python train.py --n_experts=24 --router_score="sigmoid" --balance_bias=true --num_attention_heads=8 --rope_theta=10000.0 --qk_norm=false --attn_scale=0.177 --tie_word_embeddings=true --init_std_qkv=0.0258 --max_grad_norm=0.5 --schedule="wsd" --decay_fraction=0.932 --max_steps=8194 --dataset="wikipedia_en"
Below are experts of layer 3 (counted from 0) of a mixture-of-experts language model. Rows are named router (the router's row for the expert), down (a neuron's output weights, with its number) and show model dimensions 0-255. Each number is 500 + 50 x the weight over its row's rms, rounded and kept within 0 to 999. Numbers have three digits each.
Before each expert's rows: a language model's description of what the expert responds to. This comes from a sample of Wikipedia text that the model never trained on.

# expert 8
Numbers in tables. Numbers with a trailing space in table cells, such as 800 m or 110 votes, plus was and were after sentence subjects.
router:480438429544551468479525424536502531576577439458472492449490480514562568503462517551474498468465525376494487434481576455500536388550450463476539506446410525504488494565491479532584489479493585506515471549475528447482610429459457451474545477497459525456614512557530445471480478441527519401393539606448464477448473544443503529530546496388525460446504476573496402418388562440494538537498539551524526535571464593502414470590519493481494420495566457502507514590546431495515510524447446530525569501479380545444521524518485552487524632491513467622492382495588535557526525483492494534508507414567500525584475509479462516461461412493464466484515493491459590495512496505476521568457554514477428425410459630409480525538493421504524556529513525515475493383483512512463405466527441
down2:470433479491460463486552630469483532517569504611409674467537520461428505454484520492560453496555447547527526433468591476509444507522583422461512458490488476467537533477531509468504563444467522537545487489454517500550466574511483477571486528536474609473455527457497442415415519550438497430498492527435551585461444492456498520371454618520452456558448476565486433648476547502543518612534492552450482517355574536508514480497526551565405475513527534472571541600419529533442462530523480468498476504440575477528438480513474478595447472536598525488532586548484472490526562626593483477474510546441518385490437452563459518474467510508495468563545558527540390531516493492535491463442512516467556481542535438471492557481502481566541487543526457516450548502466545567518532457406506
down3:473418534432581449523550496577501443599595482456576560471479637449490477427511508514464403546621523500490582551459380442585430501454471447524456437543464496512599532529503521547461539472555489505520487529513464534509541411414541508494542449510552570524458548505463499448489459557578583510525472523479517528586505523502587538503404457535444441527504451490509518474507488441443508578455547528472552592507521547425549536462538484570446525469468500472544501493413514477431459424400457516531519491419581567540487448551534502583516444530556545422568510503429456524544590471490476446480473530474511471577513457454500517473394423558428501437451561511481521527576530516570518537596461457467459590525496507513519520469495536470561515538470479578552649615432536412481505412482487
down4:517487530594453519491577596531498533445424504484508527492500515434522359523428455523534380534508515617570510522506568464537497447491568506445484466534556519455668477538525517477410450552503440386548454490535495533534470482512488500447504543450612484574507516549498545517488467496512470421577566411574441481458469489480513451521543433509485525584512624545495517464502441534544549477520443488476544485508518510551529635399460472437516435475428526544508526488458531554472514595532398444464549492548508446512567604486561542439429381506521629423508530498441462530455508414558518463494529468506440486488443558476575534470443434520497522480477454502497361506471501477478482467546515512543608480469432496509478514515549468451496580562411476516544488503468595518460416453544450
down5:499509556544485474433526539513415515499610548585462516464511491608468536482537503463452462401495458520546497591566606496501561534496581365551556460471485451526525450490478539590565472476484583419487513516512447470507535479553441413474542461477526515513461488547411549611525586411425470545499519448483501551509512520507536538503527520489492473499493438586536540608547589460497478486495518586539582583531458431457525562568495460536538487451436501512512419599423473568466476391427471544434435489458591432526673539525531545406413452535565444461460447478531599460370519444491496472511467533479420423458438605503424453521450465503485444477507514490538495556445496528415422498476498515506482505471547508571472467508524450559441535510486516531507549540506459519481453554545511
down6:497527556457538542475460494538473407579443395545552478489477487460593398429515452525565509521567486479440579522536466482491364462549452560481531455533501519455523448529459551548466433509462584548540460468451579598485485455525596485458565502537473461604426531582478463515448490548498527529479539382500512476406557490460481517516442451431530487512526437459561564480479441450494595517486413485586511489494565539454608476504520452420568520478495478556562547521482527461574537529448536495468436564502532583373509507480480446470552511473473515524463446431533441553433481503560503559570579514570600518503446418448484461469536482588408478508491433526545493429531558501492527490497418437479614539596441608490506488413506544464554558493533497552558426503440467592542416507482515
down7:426562457564482539569551477598474491416455443453425476527480481521504507509471420372457539426517430495472533422484558581589443522604481505519522529497564465520431466519561451522416499468526576560491425596451499473473569475528453382597608530460489493472521522509423562494481494492481480502470552456429485551463414463538506441480499547552566443525523516441526496491472554454526534449429519473501545523531542474566462509466497465476519482513392541545474590591443592516501586397546538570413410453462525473520473528535453521444450453511543426526522390439608510511508403567471529531548563468505471493526529567495526509493548505503521438526578563482521460465481501485476576527488637595481416493469596507430524519442465530450555410496527539497558497527488457435533446546593593
down8:476495561503519537546495523511535504467526536573532505481417504458493464441458592515445439509505434501552528458649486479529427451524443545511495567458508467567465454456536568508490587493594582490516540572542490492513495434528507521468537518478527515462542563499537535492559468423534518632513499411526506410476570536541556567475421491582401530511484456469480580449516427446492500502489549408585579523493478504430496446506460407457492511547527502483456480526507565561516495457477587542568496499420563456544600519570532514526550561504536467522420576507452476521572518451586464464510472536582574538471429412624473466561422518539511457566475430527471541414590533497484392452533547551597484523554483511442514418501473486422545456450558428562583596511402465443458585492441578
down9:418458548468581467536558556565534524509494549578456434492496484521486463587466554637474419451495525599527490583474393439503433476549411522519543520510510611467536500466471531383471510512433511527539500428526422519579510533559407458500496478498503531462468506543492515473542586508437469458486405573476538435474446503501544521442473508461564455514444456485467524565415566483543502601522469431544477556534497489486541542459483444519466446446500446464465533517560473498478474441501417488472577533506643419409528466498466527478512560489443418598499476525427487541594536445675516509532553508427538509475457494510512535500359511513566498480519505494496506518534576411480470450501444467578501464564496450448387477440538466515452562586514576484480488539508449508618427542510419
down10:588350560462442361475541495506418565536512542370583396458488410566557446508507482489490612505518615409545538479507554513573498446502465487512601524451494535554483438550445528507532508473471552552524503502516530504547605475593485454549493460472497468492527529481474520478475531474493541537464499463556467506501460500522490537554398498494492561535428447489448510494573519498550512590531508487407472516519559481620574465553549532541437467511495476410459472510475533580458574419521518559463584477521360560451559505473510438432540565482494503552572464537456481455507486591450572500555466494442498450485459487505504514462625477544477522586499476469484619487500520495515507528473498579445524505475549566401511467443512440477503358462493496422422557401498491537495582461495453
down11:447570514476569597552583519470484442478516462514441511524510528519492439456471522423421546505508489540487524556498391516518504592475433524499572634536530471434459446554535521494572527522545496497494531493628505592581512459507442514486592450610603436567498468453380506454519523541469492497534490590512376509537492426506507481505524519470507493511538450545463592534507472574536467412522455594502497516498469542502473443479527369515508449480566597543458548558477483497532598455457460491526481478474525496524485480454526491492450552474570401567532356425488574596510478454504452530485459482536447508529542445462545444512480497551492457533582447489508485472415547515583568537573567584392506527423541492491459442557457553447390504541473436488456465521492500423598425437538547
down12:490423432526574530520502559491582495517491491432498472443500548508377516511496502482461537454509503513403468549478521546479465379482461538520512447521476532495451462558553525526496401411487460518499553535470526421517582515449446404537453483492460520444617455459490497592464460453478466463428548643540545443475525463487430551483475488445583494490520501534541454461416586450453554489548495476482458465465478451417441487543511434522452547540547487476517468421459462404552463605467525520469514512506390549440532531512618532514518591526513494537466319536538480458467522554392548552549483496480572491470509488541443470475566463587494479415521569456510546511403501559528438531601479521506488455545455542446510531510567585554581513485590550497447494407537481596452513529496369
down13:517565564563508633603572575565525471415503520468500530396546505444502495444508530438556522485495422549532481493469594516566576519467469509466502464457524509556524447393493467541511436526487514462524553461574461541410451510508535403527481465520545533536522490473550412519523451476468496467617476486587511487501495480554480475516534525488562548509521570503510473485489461555576548520457518544607517549493430427469559506422371452454468470545526560589497595483537436496429611481541491531523501430476563416513550521483471475461496433440438400386545553455521454494541429501467489550579467441519527501483579518482454481479416527442569470490487399435541475536505485472479544488507586425497458356484524490526560455488502543478431565494460542560629515540565530382463472425577549
down14:539421448506453501400437576432573552465497522475401460471470527462523565535465512546521546493564514502442495531490531482446495534462506561446434431460423368477584513596414532477536543452519568425496547479481473548565521549493482496438520496493476450545464551407507531411516474412465514492453484534470590512411535486530546414470424493526482541421456581565528592513460556544542471469562462514513413485522494423426552532495609558560380436453494497449502557499513446552472496430518548450520492466484593563440504503461588555512552496492458447375523431465443496475458518529510545486468497469554452468446464467463432453526527516509559467496469432418435544466436485451432507454512536515475567422480632411408528462567617589404515518445484494435516522397489514510534566480507498
down15:488503579519514531519504459622437532519512426499483518563507596475515482504476563468536309515513464543526485532444409478489517579493474512516505530553460411454614499443479441443531554506492530506506463521535486596504387499474540525481531500513619607515433566500505445432503487479497538513532414426439524530551457536564523482541559476529423575496512486461468516564500433505607463545448486624520503501523475551538554521406467480515511482489476466473453484535541523594467532515505495470486453438451770454533417473436434449471472413450476468393535592473530516580496468500498483458419493483532482539550487514498545465568334494429446538524535503530487439445524469484495558473459554526466549554536511483525539469499555484523443484546446510513526498579491493441508458486504568
down16:507500564528536585495476504561553487475430418490479502509539623469528503463534515389499452553513543547531437646518446441489493481418494523506503473497438477480473468457497431472515469503467581398491546529411580494491399442509479458503468442548556444541453468506479487491513470475446491527450511416497539523592460543614550546479471439575538500467483588522525538575542494433589472586432501562468469428510511509476543532425540451563408462518510485456429448464540495526460522465490569549502489486518574444526516513383537543426442469476560501360460525429475427566497486552432523512442456516569492571505530455508492592489447467461485510494580470540423517511524557354560454442547649509471406566464528512484520452554589520527474521559471498538567554565538496390534452435504578
down17:548437488504601539509591548529458506461510509559498516445557501490523490541436520513557539542490555436547490530493579534454550550505448462476585432541517484488425443449541606603535501462450530488427410471432450519491523488431548413578478519474453438490557511592558459502532586527610505433481514468398388547541543477505510523526542499483568520512569522456513523508466442419506602524490501563495472460499425513510520533540454593519525479472521562524514535503514476429584480568508419505540440469473475450492391507469461470462563601572562468543566488557462648486534413460448516536508471506514467547388478520526524536581572576539553602571475579510536477494528366433543485553528538453544433478486461439417574590497462491638475485470497559516489549495525562583525456519474538
down18:502555495476470442493504448458465437544566564455511456486505558580525481533494483428479556503538519552530455562441479503454466488510594476440472534528432482505363536427575567493453583567490440479445431427419494408559454472501508501524512535498463523521562514495454587497487485509391489484482448532469502493478531484455568515409434413516521501490473462610427423606530513526475552586492515592450448464496603441501474502542474535541430557504560561559508504484547516471410468514476484569513478557455448534593491509537551544545494470551509516496634536523586482453493627582505453422478579621551475552526454394501443491594617492512612538492582483532437492473529576513492513519557517421491585531429567482531449500549488524462539431501504551460470505478463459469554615588473551
down19:498443550526487534495555421509506495587544561546449525423510591482486466400463504431455503486581504449593480504532449452498469485463449456511554454551456434498472428491456446536575578501468624433504544534544405566571522500552625416454561546445435475564495431505407512497526521505505508519519520533446570505488470507563543530398497513401541564530497430509527519502465532548606516464495527521602547545505487486469475557513477625510487561581440517499501473522502496556466544338436493514551435506490528500573478405540481522493470490469517520496466451539477559463488448568563552479588470587529587453465471471570457466521533477514514494471656560506401596452438548548582503460601548529541398474487483519544477526514480562487609487513532409542461501460520474588484456473472438
down20:520450461470472473390476544513535529596530494500482491447529541478550513568503461532442428537573492450561611479404409481424483464426475392537454555508494540378509522403440557431481455601396559527435439497520542518487468490449497572465463572479500528561486523497464561440437418517585514494521430450514531494543555477417470519444442501559428552438533500523550457527463477502420564452524433457450471538487468545530424488586524435490478550538475518495490472410492474450533445564528451500500440592520512526396542447518477481407542500488477485534492498535534463575560491499579430421505467542568503472504399537396444472487503530524514559464527611482522480574469445552558397575561446450587561483592539478434470472529533517474529506530471508476455519509427510582522588502354562
down21:437550504521501439490504503452471497490533489486467499446562564590486501570449461420532718601445454468553574462460487429508417511540575506507492531523505497500497525484517429550531478574505490492507478560590550454502501372479459597405544460423507545480471412417566490445560551450484503552517543429469471482445488540542450482564456537500550526538551582468463447564497511468492473385439557503548486501505452511494460435541486517495498598535480539560494530612520520526583458478481463503467512574536352558471544480537501544507531550492542456568512580468553482420486450476459524464491568528513483472526429570427499471500681553503461509558580440504517503465459605618540506489569518500509523568483479563509489532488363560513557507464587453498475492428514459476500494423520541
down22:516588505504588609608539427501548524474527494490494487419410497500537478421484473515465446478481472562521448523633563507434471459495487472471501449527561444466426548550488436633491392520535500462584468566514563543528545437475405466571476481475607502563431426545504492519492542429500445530563462484508487475498411487387413487460553522478476480453490528539540481466500398495477402434461535546494542511461523411479517425472418504491505520439449487576508377534506502471563502466489518421564515471480586525544459575549526476450508569502610421520433414483530517545543434451490437495525476418623463449471551606514483433511413451442583535449556417450467537504495504474525474521559559472562472497500531518564593522510522447508478463530538484468513523539562456425440525457487398
down23:483569649435466555559500564471553545473569495514480511524574476456476511522445481594567462538507511563500525460483534528477541467502433551518490588490520494503492424408472526490589478536556565511473458463480549467489545467514524520481536474500588515495467526487506499540435432428470547515405461427501594546549552545514487506488489503556426509473468542541458427490423501534453575498643456540541518437582559422495483458507474545526472487485479497511530435463456589540518516484488531444483519472394520383480445467473533567466485395507370486391560523507377423561501568461539429416472568529482502435466435614493555439504455466539488508469528491552480503530520544431536604438460492435473526442557548522534497611525566396519527550450482481437554558480397571457464556597575577
down24:414490550497516444481564557502566493505435461548478473466532449530477533431545538532447601519523497446642519445496494454412407620532521433546436542534521489486462488489486481455436474430457477424376514474486520526623493457513464466443539467472425551484510437469485520512442487468451509550464467422517559463569469582485545526541422572511459481501547444485502531463533544485457515502539514499552433502503457579568474608524509515607526495519529461487491424494503515477530454452415588459482562481574551510414439423472510537470519541414600468419430455530432476455504502448524503501503469446491556516565512492457442503467533472433360495553549558519431506567451490489652480556353463641430542508548530472556519515531480494520481471442504458462572531495429522504488554598479610
down25:493499495434513453421574483457471453534450501459491458505433460474575487456551442568496321540533506409496548486594551487495504555538511524459465382552490502510485508516549490440370475422394416433488472498411414496543536485404429488470427529454512539484508488561413572485448550470510564463503487485471533618490518495454386519514527516410540476479597455542549539506594494468500477553578526452503524462473504553447463472494473476553490527438493461451525459561426528366488491513399536482489464611581555571472507415579463503438487493455495398470563503457512495454494534545544475542406467581482526435532501511503508575402382431490467569563514565515555529539538506441473567451519459525554491566526449517463417539499488501605505573444488503562537474480565542477520531538487486
down26:507560461507523500523556546403562417432506589475445520452504516462452513458585486528470565488544480559514546407528597431489474525519552476473537508515521479558506518569459467516455523507554499501424453525489546535488546501466502457502485555521441553497556480450345483564592551502571429600468466485477540451491534512448466494524464508482604404413628457474499452450486481489484533495572456556506525576461502416547429445566500495493412630546471510511475422426466499577450502507484456541457484578479487603470507541483512497620540498550548555514482518584502510506485447522519489505467573493531550571455440516575502529497610469431504538465499446557491551510408447532475559423574554444509429540497473452556399549528419510476485484483481424551407396605575433588486508545441386
down27:475513565529497558544503562522498540450550424579434509466497605443559473432439505572506544448517442548486552509574456538466467472437524492479411443500519496485428442506472405474554501561494453439504514529497518503479547572458534348420512483465505485558462497468497408506486471518444619461463475513481489513538501620465521576444519520532551474597409534454508594486393586572495519467546497558580517497533512515375510423474493517508528487490461537501506590584563388480453512454528585539587506428543529489540547392439427576492429454555508432483549425511481497498556498452541510536579430448488456508428574546526481499570445548516513425487543441505584537474502474512519509429522445434532564438480505423572512443543478506483563493490478491587585647498566522490418449485459552
down28:473533511531556518488500458624501483504478398440464479544532617486513481469501573455516319530564440574533476574435448487484467535488455484477456532525494439449517486439478443468557499474463577459470490538477499595503366512489481518459471492532638547581452504455529413476479507445489559462540452521467541499574491554580492530501516459587487544496510503513509500529507477512562474546446520570496533451507438505517525525347480477530480524475461488502433487500513505490462546505496560432537506459494725441536531472410489477409474463448533482336536547455495500591485458514482508517421461479577471503491528511503565481514314477419491534438555533511504479490521512367542507488492570541504507527538532465552564452517532510557438529493492502534588566562509477483512421454535595
down29:492465547536391520401527461518372462509501456498413563515513471447483485454471467473481450497493400595637573597456454487558474504547473464402535542472444535473489547438505471518506468544511580424442554462509520525589445433554495504462399559522402509555519550490495544602457415460460513511525472518503555575465502522521539446551450594453530439529368445468512527588519467548643561489509520450412459512492525456441468408483427494520523551563533496547433479483522530495426506497471538460562513424501570582459540547407513435393557474420467476548476427613521467477473504432501537531546559439532478430520596494559468504512520492451435528370530536478444469504456482530526461564539475529519488433517494499484546431463533558532464536472552455526468491511451512577569433445463482
down30:511528504501420431459473462522608421523465521593543503588439631441528502472514607531427409505461493559462497484544540512424473466480561514454504456545455436533610526554585507520534498514508485541457465565514558423454480496403571551477407504429485512463427540501548468484499496589488511396611513623415440500479467494525515455515563500467476425592441550497562559465494485428577469540485538504490475546472482441512540560566481527533427493550421509415608503550391446468413544476449460455517474429513559530508486430441463458495490566501512554480611462463499449467516567479483523535442467457532481550455556525552563513517466396543459575425483505495610562627509447446574512443525462483456445507539437452476431465542573538558519478425503511464439486544530502498528509515476429
down31:586516447506409494488473491492577423533483447505585529504500545540469457548508525500488536576562630504496477437456587419457493528481520457468486472525482556509641471444507516432493456476505583509425409479506556465471495561521402453515489530523461547487457428583395540420460442575459498426515421570432421494493542497497505507536413370471564459503449502563552490461441439478425521475494560442415453533445566502477548552548455397453461471436488507451466495542539520517452529447496484519553580535453487536540390503550452538526513452565506475470568491526536539460514462437449523505501480574498533450440449564401514473479521434505463462422505632418539463446539460432489505515512438424466531521494500508484432618558525505547514525520467534430402478554441579469487346449456439
down32:452451484579496421461520450501532523484374464444427579469528432479570476478480433477573512578533477497540519595518451579540496338500512547490494527496481487490487523489426421511516520430487458442561504400426435529539508461468426507489526485492457444512504482472455592452548568475541478490516540487616470562516482590477522543587470492556468457527476525477579454484532535543485468510560491482521477551495477485500490445478488553542493546451492545509505489383454269560511501532510489531428543563523494520419536540456545442379445478498567479497429483469401498486542484412491428410496561467521495428465517479459564480588509522553468546438488528394576503535536413513533524522568519524431576429458433410512524594490500488581462496496525568458530560385553527461490463440484423
down33:407463481552528508513427556555571517454571533487514458513550536502587491554544370520533570542575464494538478513430481556504560522500495572414532595521574472542443474485516385576497509492608457574478509445489412587469542511473547505497451530549436445534429439474467467506564533420540396517475531544577410488538481424522467485454549490473463503503495525498529432444563514467553534501523553491560438501528487425374518523515351551525550489526468480502521535440486557602527511423567500507515525539541527516465544543441446435518445594447501499479532550499388480496564392461555522503549511476444482586566505491536587572455472482506507508503365554471491429472476435495545539445511556542433571432523513488518427582510504362515491533585456500513448534512447431489562486442589548
down34:484442454520446566479520458511499492538605449428434528399480523576442469545458447442563625484494409497541567521465587455514413439544445521507513571473570483452431504524463490540492477487508597495501505563458499508438456461489497527563500483542530526521420423460503502542485466442435542468480501510419488505540474468495583492513444504546575532458530551487488526549397471528519583508416483546489471467455548436441562545411441530501468466424444489566483477522488528474438425495531486473455521548502447523389511457508548528540423493502577435557615467524557421509471546472520531424427418499478533504482433547422498475587594543477532533429507524528500405438444631483440434536567465546508573514516523520445441429435530475465528444416490602420395531474544501615475526379436573
down35:516536515610470542514441493442497531491500513531449531463525507552491497506493502514622577405463545432438449480545517510515616569539536560515423548413619469576477491440516516512545442583530565490572457410488473485500453560495434530526572453469523464576465440527548567527546569602521501510509446501491539492466547477509525536486449581561540481520482388508388575477483484480419424453382581507528560441486623403440518532397462557428456525443505506494438586441556580566472519421555449410486448475470576449519452537536437516540466411565512410537504518500525598479440530548507552485496462531527488551447452530475526489540541390435508538596449484596481505512514536494473587471514538529545477514510507489490449517569476490601471494517537461481461564586550443549569511451489523
down36:578505566521502589466560441541363573482486483533529564571622436551443499577522512505595450518380481495486508427474434399509539591494542597555556462510547448492560502441456444461473512563573508469547556419553445536524451574445566462497497437489569584483404514490485479432566508530462528500509377479435462498539568511463552497511579486600484515543468545517471520520578421488549520512533516512528444459479504462486504528483575521514563445572553484440507504559576522570552428505509480487526523471467612433530338459480460521541458428484511399450474564493546515514514547471503491444470441410469517534560520554467565601532390473420503509554521395474488439440534540501447548474418472510520502486468516513543486491530518572425420487485448435513497502576459528413500462494546472
down37:488584476508488490490510491493500562495497509487511483572546490457500493503488457568501506468479454520524470515514451458499476530539566527558537487572517541488570572512550575528519480418529527409575523476443515599482480519617453539533545528544464421519469463462512437415540498459528417517563517456495443488530471458546522480421529524600458621433473418571561467395608450593544552429499470571516431462520463468436425508466446529464475596422503522444531551569461439592529572522514470573547571543448553479539459491480536503516450404579502488447497558440529492552423557496547476364464478513544428548540512580441583494496403419517624441498536471530620538431568616435478516439470500486447508546534602584544451470394515535451400481485511445518537496496483450496503534522531526
down38:511485396528483467436487541498471444435529478481495481465516545451498431477436436484506540511520473537493492503542552411586479474485538476434511503579608432407497499545480441586514541477534482476461492593354532451533425524498461553469519452519558522547401455458462451552551396469488559474499440497583474486379470502468560472503516464516469515463583485511525525453451531591549547496500572451450501520500499560520446583470567474438462540530502512441593632465450585533523545465431513439510494378436407526456570515496444490444483442498455480459425483483545417555484494505494541542483545454535621463472613468502501559424533470456536454526449370557526509439582466532541506578571505482516592496631471457474452449475509446388552477388537533450522476441504526529516464518475567
down39:460524502521394535560534592490541505400490512429450508546611533426516546566514505511553553483583480476472580485512528493516534501502537486572428477454516542474590521540540447417526406509471461524485530550532536539433475438408496511537533519602460505469559484532525485511506517474535461537471521469449487474563425510581436446556589436392536567470422426413587477495470498482481516452538532486525462448537512555573564525544452476483429599557528472574453572544416485604506598442462507426536527447522440463437508451380455436444611497490486603535460440425557493462560457569463464523500524464538461525490437526556503570520499527445543533527524558390533449483574482519543473397453480453479509558536606483435507587568565450506525504526505504507469449518568497508472406361490478
down40:369473497447450601443425455461526521533542555525457494549543569519404496542432525547486583461476551523538464430528369429451457470416357556595538546430456504518439425533499505498546517487534525499430557530545457459422531536460470492475463506471489465429424538516427513436517518414498424572425494515433490497432579421529541526543458490473495519582496365506432479523577495416477430439532534499482461389553509603501481448579544473497538498568532493471494446491508529526554478523492618496455477489465504467479463448530520465507572530525551429531435575442470477509542562551423535457520427570518566486547411501564417498529540437436452531477465481586437567502427545471525442545434522523520578540537541491518424485496503512477471528455493493436553500651476503465503539536436563
down41:477448442488477554524499620496573487602549524499513478531440486448459560460453545450524542607581419463533489468480559534459463497509548444398452525472534438559521517475418540536488494501478454462503403454424551605561547563461523508490460479486502448510570502482496467537502462462524501514444472526556482514573515519466523472464496430445467524417507517544476475403571482520492502505529415514541529555425551475569481587425551580535583585365554546537586523444521575407482576449536486507476531600478382556572491623571484501515583525455520536489552434498410499532481486499550539577522504537469525499449492384509462441593539562481555443445547485533522487445457510386482453373617504566488486489516491458542532568579561604449479470495475459483498483472459518434430518456470475
down42:516473469504454435480554570486518523573561520555453468574492465454553523533570439515494449575515525468472553487488548444561567461534484493515531433559503566491493577588546616462408562441453422528464424522581557533518536449530517493502473493483472474544541523475554514462394542472546546433520571525481468369440538652488460531538529580534501417468408475457582541442526568437453467504538470500495575473465566596471484508519498554535473463448588480513438520479494485494551375583457588543515555550484541502544473451541480436567547511512453607502495396550528442550585559517506564547541457601472455512456517530504494468434405522442564527493483494448610472572499461571431476489480493426481554541455445531531505525531497508449514440497492594550491449444513447640577467485573438
down43:511507521420437421477581537417526531480500626507563572458451473556499526455556479534589399572535475537443512342525566512570476466521453546537537530451481539508484496546511489587426419518463479522420522554502544464455522409491423526544539539484424490519531575438548521523482468454510467489557493477555537483525452583544435514442507520467407457518502527457540488452548481494440518423508468505504535606474452501509496552622427370489479494445502416506469454462449492516540489561511480573470534504486565611516496500468517525532473506543541500557480473520512487495469541548458427542509473547494490433352524428487525520419382436334516516456477505569468642556518471514453475521576484546486436421470487593440545448517441531487570513450498471469508522461556551447464562538464377
down44:418456542576545487521598586526458404486528554546497593439538527490417462500508529456441613473589403559629519498487573607472417435470554531382479562480505535502460588452496545449504470508586485473457415473521446468525503502524532583467535443455447560525525474496568593472508542408456459511579474452470459545596515453546528464415522486492500526537504452615474473545584483447534518463569512515503529453398567487562569490458420459555435451530543543528456480457473473510467500520530492475505459491448578527559510507456531467616438490513628525488522539577500514368531528560473511459564524520571543467557432477530502463439512411519424525553531468488482489423492463551455505502494502485434591571524524544510435543539471500435536483572489441552469479559595499466501521427476582
down45:494608512496475510501485515578476504459496455533466556599547555496535496493480530512528396529474413556525481553444502474445519591454518542523467458504488410432596497421478420401481558514546529466460465498532472584554405520459563499440501430537617555529373527462545448468486543456495497517553427465456480486524554537479496508464527467565453494526513528453511536449475423506545499469475491507576498475510455478525523531382501523506537461521501494509491614539519551547489516518511473416486476415467694400524409495396411504486465428451483512361518560433499481552482454471483478453467429526512533529510516550441596492517331514449487538503548460503561396468574480495498533450465532548450527494496527425586544505519542523513439506477450495515619526599514498379484475475562583
down46:425513553501524535469551492441562450430422507556543492529521452485454451436552518424534535529469505554384557474570459519468444500503409504462514487552514466501566449516436482566556453488471525524478536579574478459496553479488502500415540512512497530538469463517511550552442586507568535377404497448489452481431412571527456517572598552583503475538491446468641529510398441533449472481511457475512580618574400511506429466478514446462542479544517453458418419521515509569567508465404508472536564484499429520446496444536518480444477505467462451517459471531527571463559369474404537498494530451516442482363464534463488409487465478507432459499423530495521466574456457613485543487427554513506486441544509526488556590548518508520536590507491456509484433554529470400561398447586440
down47:486519497455536514522586440490492492596481509544561509561418475411495499444481524521455556447454522493534473545554508532532470505484556475505548577581454560565463444553507538436504498564484546488514490386608466467547493455528467440509504406570534489495473416502415524440428500559445521483501543557490471430517444452452568616512607514486514633435490444446554540467441440591554573524442552554441472451461389600465478496523491511543500518477520454508489514545513527523543489462581445490548539523538510401524420450576527393525525498430483478484545475394526617558560526484548493516460451432527465548639581471499506471488516519505537475532560501540564436417540511507411430465481449513528441436525415449460450436477544613480470481528457506460464422560632531476561532493455438
down48:564496567471516545541422461541521513591476554553546397545547521440494449484491506575501365526468522457453566513501487545499546435469523547412509551492553477473428470447538452489560515536531552467475532518562486519469504527482574514433486460488476457586519536542612495531546469520410530497563607528466416529460444571475424441522499537564514538449457512578537431571548508501594410466469534476566546448463517426422561455549523559508495564511526492566424388538587510468456511520500418512473476386459554540452528497528524556517440385488457563565478557453484426457504456548533434442553508446600522560493474558628542500462395493482454539436533492493482522419549442468425512541561437360428534546496485498524471480427601532482493480536521486484578458491513415506462516386522476
down49:522648546518503523497534543490525506498459531474489507565564523529633486525503510634457506487475451488516409560503504518573540557434505519493527520559518440435488496461547539469517457435490461558454577526414569583375484601394471495532455486494538442531523489516545505520511456552504526489565520545474478528601515521519439512518449503427444480406523560495465581547482493510543455564552534516514611413444475431446555566536543527594522588456411494429470499468462556567498488573478482423473497337463550454472517467319478430467459517486477509437609509502382487484532404529541570456497499534526496477511551518521642513516391487487565521526517532431580455556465478478501494524507422442500536451511539461519585549540507477582469467483453508523475491543504470510488427564497514
down50:562496450428493408553541490473493430514567440486477412537501536535540514545478503542438536448457516488475373548499527546489541442429435478504464495574482438426429465560481595496475411394502519486477577440470484545539496504558500520508530497526504494462500436559548433430447483525464489473518540541434477554539454459401470550514482426486459521545527467429542566537452549398524492580407495526469428485545605521484534518524627555509517396522435472413530543480607434509523481559561507494562594524585521544460450384507497431450455511497497453524472386511537479587545523453492517522497525453465513582588435568536527476438560551561489406495535522520463515463467541500526567579434448510456475501477533386499464506394529470473511436485508416415409552470525528560472376582449509
down51:581440467548447516449440497432515504460441566420499453387499506566463539430462494470458603517549528489480540574518565501578504450465528481471542449495547534453484470569499539529496533449476470499463589550445562368506609448506435444501437515520447490485547464467421511557415498484514530452502562547524489511419532476504455499501468537474617485496579506531499510519466581450473521463527496527467519516499522498478427522558522476544475561574542472554491511494465503414463491469478518519481520439517321617405605574534577433429506525500520521563446448541536455443495493613463600541572522451551542495443514464553408509466654519571544502417447532530439591548421452554566495524574439535507476426509553537423570516526469546573537488454538500500442525440525488593497488482468406
down52:509459376502482563547540518497542479537477506500572480419543470584460439489522417622484462542547473538524485498565554430533429483404419461468491509471532597531490602489375486398568442562474516498513544466629479463477483554509417440533504526505449436577461541437469438536461492427447427609474512430485461452494540512439522581437535432515610456504409456449513484551526501513391416421534583493449504465459556539459454467483435528478479436458566493562555575514518454512415517544469571562462486545642581442505556401509495518532522488506460429653470511538454488462523485456543539509588575509498515491507507434560511518478439474523514523461522540501475564518500543548486560482556553541532492512473473540559415503451558470393585543522533434510503469544480515498545504508480543
down53:474531515590501491498504536515555465444542393498487512445573458431533496505497509466460623481381521460489535475463432545502484449502517542522374455483550518473450474512537392435488634569529476436470508452446475551426420448642607507569508441540486556473465602522372518559505547548482474519525500515411495481399524539421524445493411523499462481633518563497546569526502401556503419545563540478454522494478548570478469520525512533500411461487462489475443469482586440489488535513424443516426522475555467530469494528420461457537527532451475423647539438484442460411460485563555510534493526550407457436512477499480490567499517456496435539566515527490457591524507527501583475547493506483460550526433426382483496396502522464425542458527535523462506526482489525506517517462509599
down54:608551554584532497519528439523401555380588428437546521485476432421560535455423418451475538479539483465463533497495489468506602537544467578446468500620492510497505447556485543538454541530428474490547541456613471566441516477585499582539496470610516516498522514461531512424523463485587512519472456498496579598550488532525452534533560466546420584461510510452526462509484392444572491489450448517457589420529557473519496531465542529477530569437389458510526482542502516421525487496496447512521574486510500440532557463524531552491472499500444493502630547423488555591561504426543467498397560499485460582572465593607527451520522494453517490513578504528565466514531508438550532453516652516460526586461530461500546465514589437414478502449486408503480549527503491474580555464553499
down55:474525419480547406533490529461540504370424430517510503562510450437409497506544484508491571484397589508367505505446420517515537480433512506597498452464452528515587529657449498523592466497484460503506562437536525528507498464517446536559529471529573429496472364604479453481523481506560607551460506568464428467537524534421512555500542529450508465463533552529524480450503506524546468469497512566505503393533492516566472461428548554501474463461454484513466586508464512519508509464477507410473545474356529511558447577453549513566543463612525505467531475510467552462478443407439534506605540419484478429536434578471498498421578503563457489627477506474442481474422489391557525476542429480459579539432504460445498582486495513514465467471481473491562509478459497527505385473432482
down56:531456480469500508504484527473501465595562494515525423467436516606444515504464529424459592491574601472569574472487534459467485467471487466460497503481535620633475516513511534515489488508483560490489526470469471425534557545501470483446452541461420486421623516518413544534492455534490446486488479535483509457463495417476542449483449484423574440503480485523443466533557522528417515449484495518470543562474560441521487478568439453459462598438528508511500397464510505392529555484511516578530519475530334552557584575569602500604513508550451527643571518522420512461509590512534557499464548499534597422495500449496402501507659466566514497525510590559501615523450519505465413545598470500489478519485463593449458462530463520512553503441502457456462506459503487478487574584456454